Experts of a small language model: 32 experts in each of 14 layers, 160 SwiGLU neurons an expert.
Below are experts of layer 7 (counted from 0) of a mixture-of-experts language model. Rows are named down (a neuron's output weights, with its number) and show model dimensions 0-191. Each number is 128 + 32 x the weight over its row's rms, rounded and kept within 0 to 255. Numbers have three digits each.
Before each expert's rows: "raises" lists some tokens whose logits its average output raises strongly, later layers aside. This comes from a sample of Wikipedia text that the model never trained on.

# expert 6
raises: " the", " a", " ", " an", " one", " their"
down1:116111096181088071094094085099165158115149113147205116054149184096078147120161128109141083107058110135145111124179130097143062151115140137098165138110130211125170050095112202096123112125158161085082141144143157109155134118159156190137132180164148100088166089106152086094129107129135144141121130132174092203207101153123130129142126168129064120100145136083133116118109130151084165102130127172080100147158140096128092167156154162140099077127136116094095145151186143130122112120142095100127147126106167156154103171146135039113129095201132113172104107135141083136118170137104119140
down2:080236186132145173085134091124177149094138128140143170145151115102144160138108115114192161065172070132160140097150131172153132111192053097059170082123113169114119141152105062055142192132071164143137150104159135103081066097098123165097139086106136136119100131161095131100148166148129133115113154140142080120178150103136105163107171134135161106105113118125124094099141092073122136108107119151098140175174106127108116121107169136134144167092094116093116141125148183156158177104178152142133140128160141102112092131170161145175144148051088090155177127161134135102109074093187108115
down3:156130138102093125085147085147124146164124142106135059133174133182108141179106064127130063178149143084104102074081101135158146076161141174215136176111119160162119166140157155145131105125123091130074072127105173139163152125167181157079152104218156139099102144149140155121153133144126183162087110176138138104133136131074136109113163065119169163100100118128075153060136129114186146114118094149182130131086140123100145148092146112151039151107122142115136157047115153121035105141101127151094132135139095143143060118173113118120117148160127179124131134105072134173160130118139146144
down4:107102167164127071128164106146129134111139105155155132143140104124120131122105137149110134136117132151163110110121145119099155117113139141185155125128071155143146119175147176180145110116091117145118107147166171160094116113188099135064110173255137161082173161176125130147147116090091175125105115099118174112138118091124140094129088107126070126110121150069098149143116110086139150168129140148045177152126076146145171122126174139157108148101099112117087101129131061150120205082132130144162140160159230132193124124122087147098112147163131130093113132140161160093120106174141064102
down5:128142159103161085130155122194145121142103155152127132135106134169134191155152161109146130087141096161148155129134125174097083203132142144157123154136171192195132166098143137181138167120103141092195156099164174149153108136198146097159104162135124100095154103182134157116214144109167132078153105192152160132109101108103143084173165123102101133209080173135112124132036130089080100162115089139112126116059112122123084137105129120153094129158097105158101157161121179124100131127162138139133162097124063149099097109105141157096085154145088168044172194135080138125122134148139130121
down6:130170138088084103122157197190115125154128093173107104082152081121194139120066133133124192109098104174116092168107139149154088176172140091100106140165124189099105082131141062142095100144129137117081167130089108169142178129139159160124183102139077194110088119119161175126096133090154138192076106180132077144137157129115168127122114117128151156125147155144149139121107062129115147075111118148137103141121070127132108101072127122150105092180121122177173078131113103152140109160098150098111114071132118151146135126055095148178085112047118147089161162120152060152136066159175127127
down7:126127156101101117122156158151116151075114104165153105108140108163139141127104179104106168131021103107144164145170153178129199181106123119145136113111108026083143118135103155100133171135130062139147158111173170158111065149144082137141141083101086118132206104078127119091146126149103126105167088104160174122121169153159103113155129115127132098121142171122124107115111202117131128153074112122143140179162109101158093164101131129132107117151136115159197121127122121061094136105117131112194134196144171157149095166112154069081053107106168114127151171125175156106175103179161109196
down8:116096134149144116166165119101137055114104117178090163133120171123185136103148109112105121150146184147157077121155177162153127149095112127177175125096148160114172155135131117117168195118141120117103154164127173125120150073131121147097188168127191070124127157108126124133158198090156134049101198126134114208165130100160147106126117110115114099149151107127098145069133132128133160119110175117117108136067112148136154120135167161154115071103091096136073130167054134161128185134145189134148109119090172182106139155117148163130109109122196129180127137161136149079156160008128121076
down9:110081114105173154145126137125123115199185168114120202188129102157123195108072104144125124132069184142134102154141123141152158118160165144166169137193116100148159168109205095158145102085150130138146139133193093142077165099144167103127137114148157211151172114123132051191114076082105150103174137129136127105119127124158118106163128141119184120125179125127081136140104171137129145070174151199152132102207188136118096145186143170112151145133153143114137099142135158177145150147125123201129159149137169145143124107168137106114097154093137117104157164131131140116177118217104146161
down10:104209092116144135156159124136101147082147109128150121153086150073125128181135105103172160133122080139132145130135195103149101124133088123114099071177146114172146169121094105093123097077155113140125094124198100121150136130105112126131145118058132129117107127096135042092128118135148132109064145121088151150071151176114073090138101128148200110106136136171069183180163126148109167155132185106119168074122132086114133185089117156082138133132088151089184101127132124132124160110172165132195153169081178124069124152101196121174112159147169130179119136066116095111136130107205092097
down11:094091177143117136108178110133100052074166093116110150115113097161131114069212069119094110080159101105099153160111156081110094082143110112119129106079117135162107194137160179136126133122162108080119085097134105151141163155146111157174168145132129128149158126133131080148164158105121094131156096075154153176112121106123110101128133077087121121181189142161169096096132074081097127129110103109095016141076121137124171131127148159109083179170157187118169098115142196144115114153171164144176110163150122145133111155206176128124162099183117130113157098105183127131081123109140103145
down12:132174175144126114121094124126132136121123133137101109137131114199170097124110116131140118097152153123046091152134125092110095129114135142073122116096120120081130180142147091082076202082153099055126106098123161119113039104129151067099135111142131161117172119150107122132090121186140155154116172118139118118116161134085175094125068145143162191169105139143113110062110177075143102100154141152114152144121122161148191190201106125098075106099156099125168138099023122123081178118196115120142114122182117099108177111160152151109125133112159085055139164176138124160123140086102096157
down13:155119072092105153111097210093124119143182152083138093122128153161126161101077089077102130106093133092111148105149091110126117114105140154113169055116183082113107125157104077094181142158092168187099104128206080139138063175117156115119129117248147153180106107133139129169133128150125142094124180120128134089046135129073135149122144146125080092165146188155086131107133147132132094106107125165180118112160097152112131140166126168162163151066078104182118119081157147121096120124123157102111092096184083162140165142101106114161123147102189141108120148095106148123160104189145120131
down14:121112121129135122144102125111091090138124079121115125105196098165128116131091138142180160095151141093133114176123140163066108126139131163104086139070214157097113110129122179056114118126119058106147104178156043131149144123169130110127140119127058098141105095143122123152082091148117167135147157133161129133108126154142153122174115131123172131093118169126070062147112172072145103098135154130149146115207125118153125176123200094160138110089149153131167135170115091147153123105143179044141144087141190111105113147198097128122184174106089163147124111110165121156065088207196140124
down15:139116155103182114112189135094104076110167170134093206165161092100156141112101101175139075136140151123050110190164053114129123184086167180167109152122096180136163116100137153156100093147132119132111080174110084154168201119111156143124107131123188150167139088114126110058111146104121147100137124174136166127115090138083126143163120168096142093132095093108098115143106145145133136138082113107109151149125135152076045154141162107088136137112137177238126106104113181163166131131118121135120072161168088101096112173105101143101102093131164127177162138097073157184151127123155131112
down16:129087162089167116143209078139109123113163082122132119092126085081077093134174166087129177095148083140141101092121145173135142104083111104087184151131122070132109161118051107082172135172173153123101100120147134121151152085126131045159111077148125133120161120079108122124102114179109100158150108097131112159171158095122133115111153113116184154126121130096071140139128136098156140070141124165128061141164137184182124091132096146145184173093153122100103079084143123161110116165077137091129144127073138143120151057180121169061175115114094101160084153109026116117153127134131113111
down17:070104097115124087115172179077132136146123099116113107117105140111094070132154170092117117168182149086131163116145186153116191105117095204133157156092126092099130189158088153142124188081106109136116093107223109133066188151106148141098085179121072121146154133163151079139114160173142131189090139103065144240131109160113100139110111142152127124127115121167123077121109113146196085152099196088162092127103138120172101177155196125093079119151120175183137108116165130110134107144113127130112125149189160139126161140111126147149164165107132124136081114147121113113080128113102140132
down18:147145168143094143112114174180157142146069106124130166180163132107123126117172181114085199146172125112054134165166134111095136090125085130154100058102159162096147135114139134129114189186155132131113113167114118114114135148149176107167121162185082134204107184152140171092178126123133090192133144068161086109099206092158105131062075144131099092075104099156122074113173081115159114122114140118085170178106095088107135093087079084133116093104165155143125140176128112105158121143111107151081085136128086127127106119137140137088126103177115110111081084172121128082099127191132095142
down19:161120152152078133152118183127128150105131118136173141108126112079131187199131108128119114155123093172099139189086186125125123101159147174161165147107083072078142168137153141124120159150137157067088163184131186104102166127128095129099138142168152083104145141106164061115132118161099086142098167162109105096108165130097176114116097208117110169132104146113155067137168128164110129091122146081132144164121089054193170126089146107141158098148139117148180140038094147185166088104137111098176132140131158134126129117157151076113117097130113136177055117122124206171177101134084093134
down20:188158113084115141104152091187084203117120050083104122163082132143165146153113159166216069140123151121130138156154101144062121185093066143123133156157124106095174080116086133152162102145190112106160120116109117112144122129098128123107174152089116126069191133108133130128154063155115111081148134166115169156191139099127143127116044118144169133157120144161100194107124130123111132169115100115127142164194160163134096138175102107137186183143109147119138096110117165106138126067148164133090122107142152058123145112137139104117032199093103140125104090153112109128138105165128150142
down21:123129128117168105076135107120088110064123132189104121122131157129139142048091075140181084147123159135153164148134157159176073167115121143114062150185180116126110120077130130157133097114102126122124176110163110156155122145111142127162098099168077117149058067205112082120155091144074063042141137178165116120158125090138181102107105105104077064185110153183125130127123113184089150133076158127139129150096138151158102161130152164078114145125087135118184137084155137087105122193175098087103126157151175121115123141149099120118146089132105121126076132144112166097196102168115127101
down22:128130123118138122165179088098087152105068102096112151123078099088125105088145166100147127131107128149137081142108125136095087146093099134152133140130120138109141171126145129118070082143126160077143109166178125076118137163126142181106146064096155152081130125093135178095151068103125129151165106100108134109070209061130153106080114113140034144109098111125128169113077184138104174115162157086104138084109132138145146130110095195169127194096104132138174174139097135166154106164057130067155116141153170156162097175156089115110152177141129124061054109167174120127130150178173148163
down23:137130119091161073116119120184138097122111094132096139138112118172146145123119116106179129119124098089080080109117088171054142121166137126165141154115073142139081129130165137129111075108111055057193126125147076096116126128156114159128144130129133152254121136110177117108157171185143122128110119077064142158118137068144115131078087129138119092135089113109167128133132082118149108136139105125079121179108116093122116101165085104131092145112215119145146107101063141137202145165163149113091137145111113153111136163088113137235080062169138136145128058094163111164124132146138150148
down24:085168128080149185155142185141104142088125166146085070078118097134101113138076063132067150119190169157127141127138073106124126106128131115122117152161103144162146140088176137111173163102113087115107089193127114197088147173129132106104156151156119107130168103121145139159139159089110132114088145148109134068137110129147155199120070139140119116068116112084108159096130166127090086189090205160141173174162141107087165086103095144154070143157162142118115123133093152121076104115108133117091145118110068098100114103132114174141167096052132145161174151135157172122197122114179181073
down25:078098140173114124137119072217118114101146153076143150055147097095151179115135134163129188110159148134124087158127155093110090072121151182145152119118074187169131137101133141144122108178140121115159099127095117122172136142154133140138088101130137084141167134144098115151192126073057125171167200129126157157084143118056159172134120081178150175106123028158164151186096098146130109185147132128106117137164109148142169162144126120122141100145157147105159133132108130110159152106075129137158112134199170109141066148144131140083115080137110113071060107127136125076128067130182133099
down26:151111149106155184088116160099100137132178137058158124104135116162119095104080204128137093161152102121133157128119196081125081190122139136095151172109082162063128141139095066066117098133118114181145118167105104183126115175144090088148139133103094160134152137095131152133118131154154091122116142167129120082136125160090196161075083058140105136128146142190122134190150165127065105146116176123100140151182097109107101138176121165126183139181116124195149117091085102130076151101124136104092062079178122162136193118138130076153081155095078156090125113143129084161149125125151143124
down27:143113128179138097167169116108144163144153099167061073115165173133066092131095123146146150136134114118197123177147172182164097145115121128137102121162128110088150131208151127193130130163106159171146129097193158158109157106089143146180136164143130148093145167164129051092134133159093107140134156127165170125126139149067132149139055177129116118105098086096129202143129065153153119141141159054149140131144160137167176074196148149169102127160182108139189102153112131108140165131149141149141181107159132120110135156123105110128149108131166096161123128085106125130056107160169222164
down28:124105123136113109089139122139166127164112147108119131170140147145135109121118134113168142072132085081132125115113158145208157106118114092165072152197125079122117133142100174126123162105085079139122142105138106117074104135164071169196122157160104100074208080129120105180120131141129172135123175236150145180142107125106121188128134135196138089131188154157126122116109105078160130146114158156172162166099152136120113108138135123116177147119138134135102210113167144082084071122164157142096154104096144047101086094084118122192128122105100168122087079152154128130157053178135107097
down29:112145169082111097147136099167145157095114066108138127120143141043159114172128143110148156123118187063130099130131136147150088201131125115154171154120193139100106131138094077120131166079113184139098117088104061159143080157174113099110119130068100077089092148108124104147134079175121092123149128125082129151151162168174158116114174149153128136127109140084109160158091108166131208103159097179229122087103159124145179127087111117148099156176154188144185061112129086126114150110118108152156072162117122111070146103107133112137094130145172139165063130156155100130102094097103128169
down30:142140151149190114104109158116121152102097150079121083166124119121135166114168093080147100161116111151115125113170122100114090094132174141147081120148075167162181126081154123172153083130118099178170062068074144081081145119125114125115112124068143125095204143114104093142194144105071080095144168102164111149122173153146140105070167129146130170113134169119182111121110188109068168146042127119099105197143165113103050185102133142108154143158101120066085055139084167125147147134173135161131128134141135104158071119134125081088148159088105133126133128107133145157160162174135110144
down31:095160130162163080153064099132140125105082140104107165074072146167110159091125134088120126162112081056154115148129125138123106122095120147138091178116115196090115154146139150082136140110081113128095125131141176118131171216141112141142163069104114117122174140102097155141157132130134135128090128134196128158160058122124117118190103171191106128145177094135157109109117115158112187127102104081200123051100055100139120147130141122088111154093100128074159136093140118101123159168127118198121144088197141171174128131132122121091121138137168204100136149168105179128138143125194205123
down32:130058106088106135050131136155155120144141165127098079193160133132158157166162085142123092080171097154163160139135110108132136122138160217091149123137093130071093110135140194140124109122141156168128105164114164076088078135022189109089148131161133134101078136068085124140170107099094092106141141083165099150161111131137141125157104106161192115148097108114165142117130108108115136129153096123108165155174086113082101068100124127154152122120122201092111119202180131128117130105098041139147147089136174100162126163156122158120164164113071157116132148182107111117108137167074148118
down33:177141139189170100141066178104141066158113104136134153161131097161101140093094161128123082132090081065185168171099156195131084137084086100161068110066134133128113087141151067080123135143157105075118132126152170110140134173123110119145122126150105146116077088084120147111132160182094140063103141130107118167100147164089178131151091124080136088134149100185145072184179108073138145107090088088156093147141088156161155123154074151156203117114108144124138135151138155103107135103154079089121091113136135105166102117139121131097113092165079110204145163150052116143126102111083130129
down34:057159109163104142083174104130115098111145108145120130151195162115144086120151158138107094140156142140045134141143144084122150101103120112123097215098107133197154095127130107123094135169077181171152124129139103091142120153096156138110124111141163153127048164122131114201168190184108133094130025135125078130082108107134162111100121076161139143119084152106087154148102198158175121176128127136186128145131099225140184156106173162123166114138165117154095134104076104106112217152170111142117129143118145152090162114123131134136149137127104133068144097126145156139127082112110176134
down35:103156150129128130100164125191146159169111167151162180121037162125099132159150164188157119094112118132188178109135153091085091162129099109114103138107126084083140118110142163088114073182085093231068093093117160139146203128119165106155087122133099179146113168100152129114097147114129138112134071090088111163138087135114091143167094109090090157157153131147177082149090125146128159137159170127116113129127114145167109091149113129112162162092136112089090148190118130096134139095126142137118150123080128178138133215106166151204135145122163199085118095115178108088111157157119094177
down36:092135141100140104077118122133157140128142108171124147106110177155111139121082091098133178116137177113204153124108125136132147083106100118096196110129113155176154075076112168100145106141087058110124121149150064177164131109207187156138114110138083153110168185087057177161110135154108132083143057094083041156160161126158108145078110061140145152144120158158127093141137148112115143150123104126183101095165157078158130189100078079139157170118125106143140110077115115148112101174140130175123138146201148127180122184107139141175124160113150147144111105095143164134143134088159113069
down37:098110114095182130118136131089185132104091084069158075098134186086121185135152088161178129169146132104193174122149119200131076150106111146184164092108108127165138103135162171170068145110164123112169117146169123131104152115142127134165088137040118158150174123156091126137119148180152135083174115131193126059111139154109103094069091114175172152180151133127062162094133077150103073149096140083120144165125134080140140129133141123117069115099088092131126104125162120114130105103146081165086168105165119140134152091133082217148123133126108108144098148156100125137130127173075115180
down38:131108108118168085146138111158194117146172097118128063065113094127167115154102153081160134130115137172144207115147162111138085111115076076171174114130112120169142183098131112127134120107149101162130105139103124116051113117120153164150127063099044147146175116121140082131105091091192185104120098120122105139114096103119124165168116130148155157077139180137151139164086126078129129169175102178143152142126156150097093140126124107136128092107089130156102130088066099037109155175149094197125081136147131081151162155118153116167146127058085176188163104127122142092138105052155116110
down39:136093151112155174101088217156109157115114120083123084120130139135116166111189121123161161160151127163172153110112140045146128121146115111149143092176118124058112099089135139134075137159132161116200092075105118142094162208138094148108169106170123103163110095164128088126076124125192109090086150145161088114139106117124089152144097063113122179139101164065141157096124143086084127154164174145130128071187114083122110124111115133163107141119108143128155112154162150129100169108142098061164166153123125087102119120129088143046144110122125193165127116067180145172134110197096094167
down40:196116135109218130136123107122060124213172165099154145165166071131089139096045138098150148093165054113153131127095110178114168132114149131082176109146130126096189111122142108123141127161148147156168157093180124161136141133093130097155107167107082076129124098124094112177155088165110128143101099170129084172136163143116128170129175090158137089154182110129112113138174097206152123113103127105133106115169115088124110109117101148186072137151143088102140139128166131076108098138178129136154055151106175114184066090154165139111148124103110097105148108162109137141118119106178090202
down41:162123148130117186116115107187174177090139102118151132120120125096105190071166150086095101120115061102131186126095097092182112172131159121046119143178129080128185132132143152098206136099074137085065102171114087119113161157128063116142116168105122145192143055176132115106155114154163126123149082127127048178102117122095091136094190134126154108095157128076055153125131121162115136139117114161073122084119161123113137134132166134113152161165150111109108152129128138080146117167099143123109182135158139086090138239146168149124107152182119132115141128169125161156095124143142125143
down42:180127178193115150133165134135080160148118100127195139110116104128110205099131136149071149151120115161075083140143172101100181107195141124166104164080145111107112137108152124086107179129194161160159163173090103172131091089129148171076162180174186149116092097207134092123157087116139127164166178171116163172156157093156147147116157104150123203118132162128111124139125077133115099044117124092109083144089109152154123131137081117135152112142129144130117096098107171131198078166116153158158121105093085097151083150156113096075117132155183114118147149095127082175101151162115134127
down43:195147154154116100132109101079128112100094048134151118124136089164155172096098161154124146079137151126098130168141147137098156110193141128129063137144049192112155113109079129133114116108144100102147111047120073183130136103113146097120118142063130123052177133148146146171149132147069135046088195130167069132187131162184099132141113186107093090184161143102123170132105132156086085123111102175142118149159116167126091127095135166154127192087092120108119133118092150114097073140111174097162086179103121126163177060133101104119152123097148132145099141117121143141134131077160143110
down44:136099083144125117131153124125193100138082130093118053120195147089127157147170118133143212096131115129121116151153076132127154111040131081097112091108099146161143067133119139115155131144110169158128113177134214154157120090113134109165148079172173115146126189105115140155113130195094141131150128095079164111088177064171127136150125138152154147130151056110144179140142084103153085077099034143090154153184118165097136152132151101136133091174171058152167109133115163105132154125148106118156136142154187066170122129117150153152129166179118113104104113113132128166078149152071128136
down45:127110102111161114157102126120119118161087131173150100098101109114162154161189133146117111144110142099146060168158103178118086127080182114169115122153118163125109154137120255104151149133107134155124108154142142085107089091110158161096114146102129141109172140114044118110135165137165148135194070161183100168108107181117140133142149120063108082088087139170132161161159137071102101147141163112139131106140061206133144101169123086099109045151110137064146184172139111172126120156132136166142157119119170116076087142076156101166141128101142168083083103165144093134102147096129127163
down46:091094083109164106151071083143081090122116185124115136119114078159141120165165162116141156128124153167151133150154080134078172151128113123085111150107052177151139154163148060130111169092117114192106134130110122137090082062084150121062142139097173146178097163130173118156124140099181105156091130136148134090139170063093104109133090081137114070169119144191134144082095113099148122094104081109124171082146151105183090158140079072091081116131091142104165120121125118086148084121104058134109127141151134132097187134109117111167105159138152067164107112108084090090061094167144146093
down47:099130136110123144153136133078124111176146054141150108168098102176140113195109157100107135140101158133134175132108124092113144136079148113117152116168101201123147133119150151147129154147139101091170099148111170095092143109115126075111161070113144082132160081122103097157144114149185166164073128099168169100128120138144101200096124117062136090133184065065142124110124111152067164145123139199139145148109129098107189147191104123133135183160124140135142157144101119065107171093094083149105098149077088113124169059182153061080130159143120113097137096157167154188147159076071171144
down48:115098179109142145152138128136205099112108120143110162143150116165200142136123172094122116108135091122123117107110073158177078091180134152092146165138128106131119105221166150101154135091155105083130164084146069127146158144097177147111185141126166189125081121119132220157121084129132138131142134133101177166113105136154109173095121154086111152140053095084158151102153126116109118142134059100144128116152161104144101149149137162131158198152131128150049191047140170140147111148148143137082145112191140181084140090143116074157118121095088175156138160110142174191149115132145098084
down49:143168155101154081147100154090148134102086163130165102146129141145060137128192136107127101131157203105119145131106117175079130107133137122134100137130129124152172148126080122074086111159108140089181140087118155214159156125139075139166083076086115158133120194139163164139134126113114087109100097095111143148142164117103159183135137053169173156159102084173104153109040072187124113146123094147153139150172101101138070105139141158089096107087101117164154131146107135169201149092114090150148192111075113154159106117085143142064116092111143120171148127099130157188108151050142137143
down50:118115037162109119094109145151117112098115135123131021128154066154105166167078146080194181114118102196091116106088130148203161120185107159125112141085111165134176072133152139127170104127112138071120122137132137121140176112156151063138161142112135122135090112194150072117111104143129148050161095175140135183116100060103142064162175123089148074156143140135151163105109125179151172168135159111128119145101091137096120093156162118088155130087120079145094116164165086140127124098101114189175089112112086097116119108185128143128099128133120109104157162091141156096121150172091121134
down51:144148176085112159161157144125133089120193093100142154079146161120155146104193096158140142091151145131095094160105136159143076092116123148144099200145119176124123210131114099116192110164125135126100147138113094124154137152103147185095054155136104061118073063136152151101167156100117118143100143112198131141183139147097142091126087154106113095138106183124107115158152133139113161127150135092075132147152093171110192079130140149094175131165133097122142159124097203182098098083121124153090136158141132101148140096155158192118096091123149157167179188051149139090142156102207096115
down52:137198154151105129109149153144131134101143065162061104156121099152139121163103083131109168145096100099124100109031144121105197105108114085094171103095079092179116138138138100051143161078118116047108192182170157112129095080114180110109160154152122087112120112148093098181147107079126116108028143153079065079128147140126125175124100093127179137126122121153120180099113099091121164131130142103178155108109160147144135148138067127109135156157158118121116141119095158129087160146153170135164133151173108140087152087114152104154099177124142102153084116211134113116078160100158147138
down53:069154161167133156110142115156119120098115081111114181132136146141188136180155169154144142209177146135129107064118104195120108149157117112126038144139111124138083171114142056106135151166115167091132109126146120114120103156091158095097213105199131112120164092151095167081130166141119081091129164152137082155078135144105084154181078146147121177100133145141139143067173095079128096125108054090129151119105100113129199127090134076082104161094144149203134151112159138149095125179142134192127084092096110145121125117162104154124126120155153086129065155114106102107126141139113121070
down54:143096151146158122138135106095071117179173133135158102157121085135147103138109123081187199083154156149145127132113136146103126135127145155114158084139131176079069192118147106092135101134135108153152156133111123170124095126131156049173145127108132121114160139243152064054142104168110171175090153132149192121138108117063176160105188125105140175084102046128169128127108090151131156144128155148164112159123123119053131092070147138152140096106118126127137188161098130096117118120118135141163191123136104138108150109211131105138190123097134137087186144122192154135105115182127152147
down55:107140115150137112117125127118128142119177181074161099154197103085143124151149127101129116154059114163119089219117157134099143067105117159150104120077130108164087129151081136116115168111133108192159146157176174100126143213177121117151163177165155149123161153126130134111072139117131111113098115132045078102105112125124113174107163154210129115114096094080199156101150100139146148095113168085196107089121057227120132080111157123125081173118123181072160080105167153164150126126116105126162122141133078084158111138094127132153153132152138071109130137130127099157117106156114137103
down56:085112106124156102110089153144138088149150142125114137125124141124162142144151109103127187079139144178102165128113107092115156107178132123075058158088167036130118148081094160179139081093106134225152120140164097159139095095136122116128167145130122154149172145075147097123088096191151147097141121097123056138129134144115181109147130175167129104129106121105191175107153174163148123093102104101162068178086120129052074099061137153147154171145163105165122118134114160162081077099180114111143153100120127158097174093078127084123051116134106168088156132187122076132110144104115132108
down57:132084108132126128062157129115126123104132118166123121153081102142031167085150145070111141173078168140105152140149154176168159105117095168109162136088107105095170143156158162119148138171191140082092092074174148118127161147093111113068129123151150151102139082040157102142138116127146139162155101118135082190091131086146081131120144116129146135141112137138157054162161144108106157117147097098026127134148194111113176150105207142142140107170077132116141120168109077089165104109154120129121113125089121148134139191174144168155186098118146129123113152127131102134034121136109120198
down58:147143117152143129125115180115139116167141133161081179116189108075114168152157108058100124110151103098158119167137125115162121143091077076187182159114180131170088121159089102133135106078123114140105093105106147103173092092096136104132172166131135115146110127159071110149141155118135117128135124145095157165071119159141121093152137093136126178141124123075133118163124079144159119147079101096117100090166084145106023086114121119088176132119172155066113169104095169116090106118134138165188104155156142152133087137142092181089143140084201120088080133154070148076170200202161169121
down59:113212167143084112074136138099136156117115111173105135112122177186133127098138162120108114173078148135171114161118127144210139140065129160167105094053223120160138098099144076101127135150133122170067194147108099186123133103138163141148119163122067139116200163159130116092094165176155155122116145130055112121113121174127113127149110144151073162113154164117096119106134122149109118147152126143116195122115166165130108145117146134123069144109171148143153143082080075145091162130182137199112150124110125141170151092100154163170118135156093152061133113218176096120156118141108107122
down60:092095138114099097130202077148152161117113153123166121079125145133129137146108149149048065109108171160167086082094079156125183141124110146128085098204094191114089139105145091113129092108132133138080134119085181120149094074117143149121082089109133113161105115118164095126151110120159099103075168106107128179105139093111134162156148165150080192069134142110135231099157119145171129150103145135146075091131157172126159064103152102096167133108148156138176126069130116093105183152122157091161093108145165150111183108094158153139129057088108111153105143196130096114067123151131145130
down61:104068099155101134111083181162127122169164149189137107152110139149098130137136112169122072153122125145113161107092116164091243100089149182111122152154127112068129176134144083083096175119101158197101155133111095138107100127137081105173108082178124097088094104082166165122174113136098161149129140130174137147080185066133140179111134170102175133148136150111105183155156120086125140131132132143125155106189116121164073111100161155123148148130135128131192166158108142119081165108155157239123138126133152127093083135123191087094088156130118090112112173073125174148147135104119158090
down62:076091100098136130105122198122130074090144112148140083172115091117122097153142103130128112139114165132149200120126077106129166075133153177100173147064063095095152123143114124121096066134112116144154105130129170153126123165095168065102139176089107154093151157123116155106149111119112158176105099062108142202082116152081052168132171121079063097099131123107096147143103129129125112144198119120115130122154103139083128151075135156133156099155139109163123140112120104135125104145099096071162124083106182151095116100159177113097137126132105086150132026135103068045086150130082161080
down63:154139148107119181118148145145125180101141065066139137076148089131120125169113146124118082121157066131153152143108220180120152183164103086090106116125079104112128124135064130114068093113139100114123115095126078143153107134121146130142143117082112123122078083127097196130053114083161105152129126112112044163176164097108115148147073128150136147073121140072132125094145159100114114140074098094150127098174135094174118114084170133167115189144134127172137125106046189162104180130149162118035121103123157160104130168104125045074118142157130108122108138113149156163126136141158084121
down64:173163132084169082113077090133191131101191135114114069078162127148184078163086142180114127144147118091137160209165097104150177170152209132091164087126102139137112157101145106157186069126096136133109141094146114097190144140110142194161162124036095110166146137153089136133105169122115124168108105118135123154179080138153117124158070134085101166140128103188114100164127107143147161153110166091188111088082114097166180108140113189108137133104132146133130138096078152106113097136110131122129118146158092104147137071136124165131090156083092139209111144143090101092126135163166140131
down65:121175161120214149160143121131193165130172085134151132140161157103149185164160126129142103155133117121105110191061141116154147137105129112111134120156162142087128109117185110073101153128138181127108101183081102090178141181091102073157184103167147112148150146176162122108129095126106124099144170136163147172085139161136178146083148172112168099151094073108140134138140111125141120095147044132087193064077133052079143115137080065099096167121114133133099137129155118071200047107119115126115140166146152114087119114194091146129119125080130147113140130120161127170099144147161172113
down66:156146154125160133148141133159122165136114106100110103136109073084116157123123118123202136150156150123159149089127136127108120145142131161128098113094177118106189052075188113122140137173077120153131134086113121146175088095098187105140128101000169153117096117136129135108102098131179137112100139095161141125109112157162195123110111162170096152068163110101116085163099161177129106176148172112107115055117148109160128154115137101172149138142131080180131125130074134113072082122131127184085136087116140098124131133182110095111163101134071102182134145125113168133112059136172097172
down67:151149124172110176107133098097118133167159131141158149135174121065120128122167165086116125181132117060193118161140148121103140129116103204133048121112162107095146074119138170085201173166155080139123079157116151148178115074143139101178077100107156133106179140091098095145139163156152132092120149080182180128156126139055124181098082111102088094123128181106159129139090148069121109107134171115130141130108142105122147172064142097106084124140095141096146127053113133098075104121103086202110142122064090156119136129126148120111198164150133129144139086156094151128184077103137111143
down68:138104175152168136119139157111178118136122159093081131123106075112105140130116092140121194146153107196158111133118096102091186151171129123124077138142083143108220108161134087128074070116080095121154121119137137133146137123103137117149089153028183138116059148118112160123119122105128116107184079148175132167064145173122148082113157119091095107123117155101080149169092144119111171102154130087147134148143118140085098134098186073098169158093099107103113186035168161096127117134057138160169080156094118113154151133099098190115075075118090121146176107153141137126168124140120105166
down69:091156102075135142170124149157118080112106147141160163080130165098129132115154114084132075125154108115119090113125133155132154114119129087126098125138155090103173176103089203163092102123125144103115132074131121088110134165121095131087143124117135076136138132158148095095098179144130149092138108108157112144144195149142171108250088097105104154070051096182098152155166137160133089159170148170155034179126118096133102164178099110172114175106119129147134150169104138148200098166143104103117179087115102128172151157142137101147083152119202125181173071156151125145124137130194154148
down70:158142182126122161122107127128160100118164044111124118233163149151089131106106165103100127100118098104100118122103112161095113121118146115099080170121172173142213123150124161142135104113131058157145134148125122113133098188104182210140080171153209115156120158151121153129212113146112164114147185107142119129156139137122126140131140125102122109181109129099135125064119152126119156203126166136090101129086110128057096055133102147114064158143128147190124090073110113146128125117109166129160161159163117085098133150137066153174163140095140067129141067107130118087164099096178106135
down71:128089102144155128191134086119141166116072128149121069197091186167158103143095141117080213128180101126072159143094114102060133100118102135129139132172186124119118100132135124137131116076190176157137167137088161090108155189133126139156131119142061152102131131126128152114154120120122107154088174179161110131150085123159118122152143133099075143087083088140119150130138095195093152120096092112157110109094101087122123151111077118133087070168074175109128086137105136147158111104137104158204153108093146110129160067185110145101095180184175148097125119176218121106149168150105111126
down72:076143111108116111100097107139111113184117135159149167129194111156113156168187105161110106095124049153133101128108155109203160161198168123121127154113083085125110121116178082144152153161101145099119159188170132101151085090148130121141159136255154104146085094120163120122148105099098154118125093184117164138107150123118141107107138163113116175106155112153122134082126099110116152141117109102136129099112139120138132097193088086128151162129121096140156136103117131165062140127155140151189164112153091142203133097139145101149140122094143107095120104194143155172167142096149168100
down73:088098037170151112167112114143127100122082098122128116139120142175049140124167139152067167122186134152158078128106145128207146120105109150142064205136114092152131171129071124152099118079121174118162130116163107104095072184118156142111196198165131121150103170120099111131129162123127174142177094174099093132117182129109123097099116175194127141156119072130156134135109097128133131176123099131142144081158117141111108154108071196131104092120128144189097109080134189117157126173196150083109155061135138079134144150100134147184189095143129116138154148128122080126150098132132136104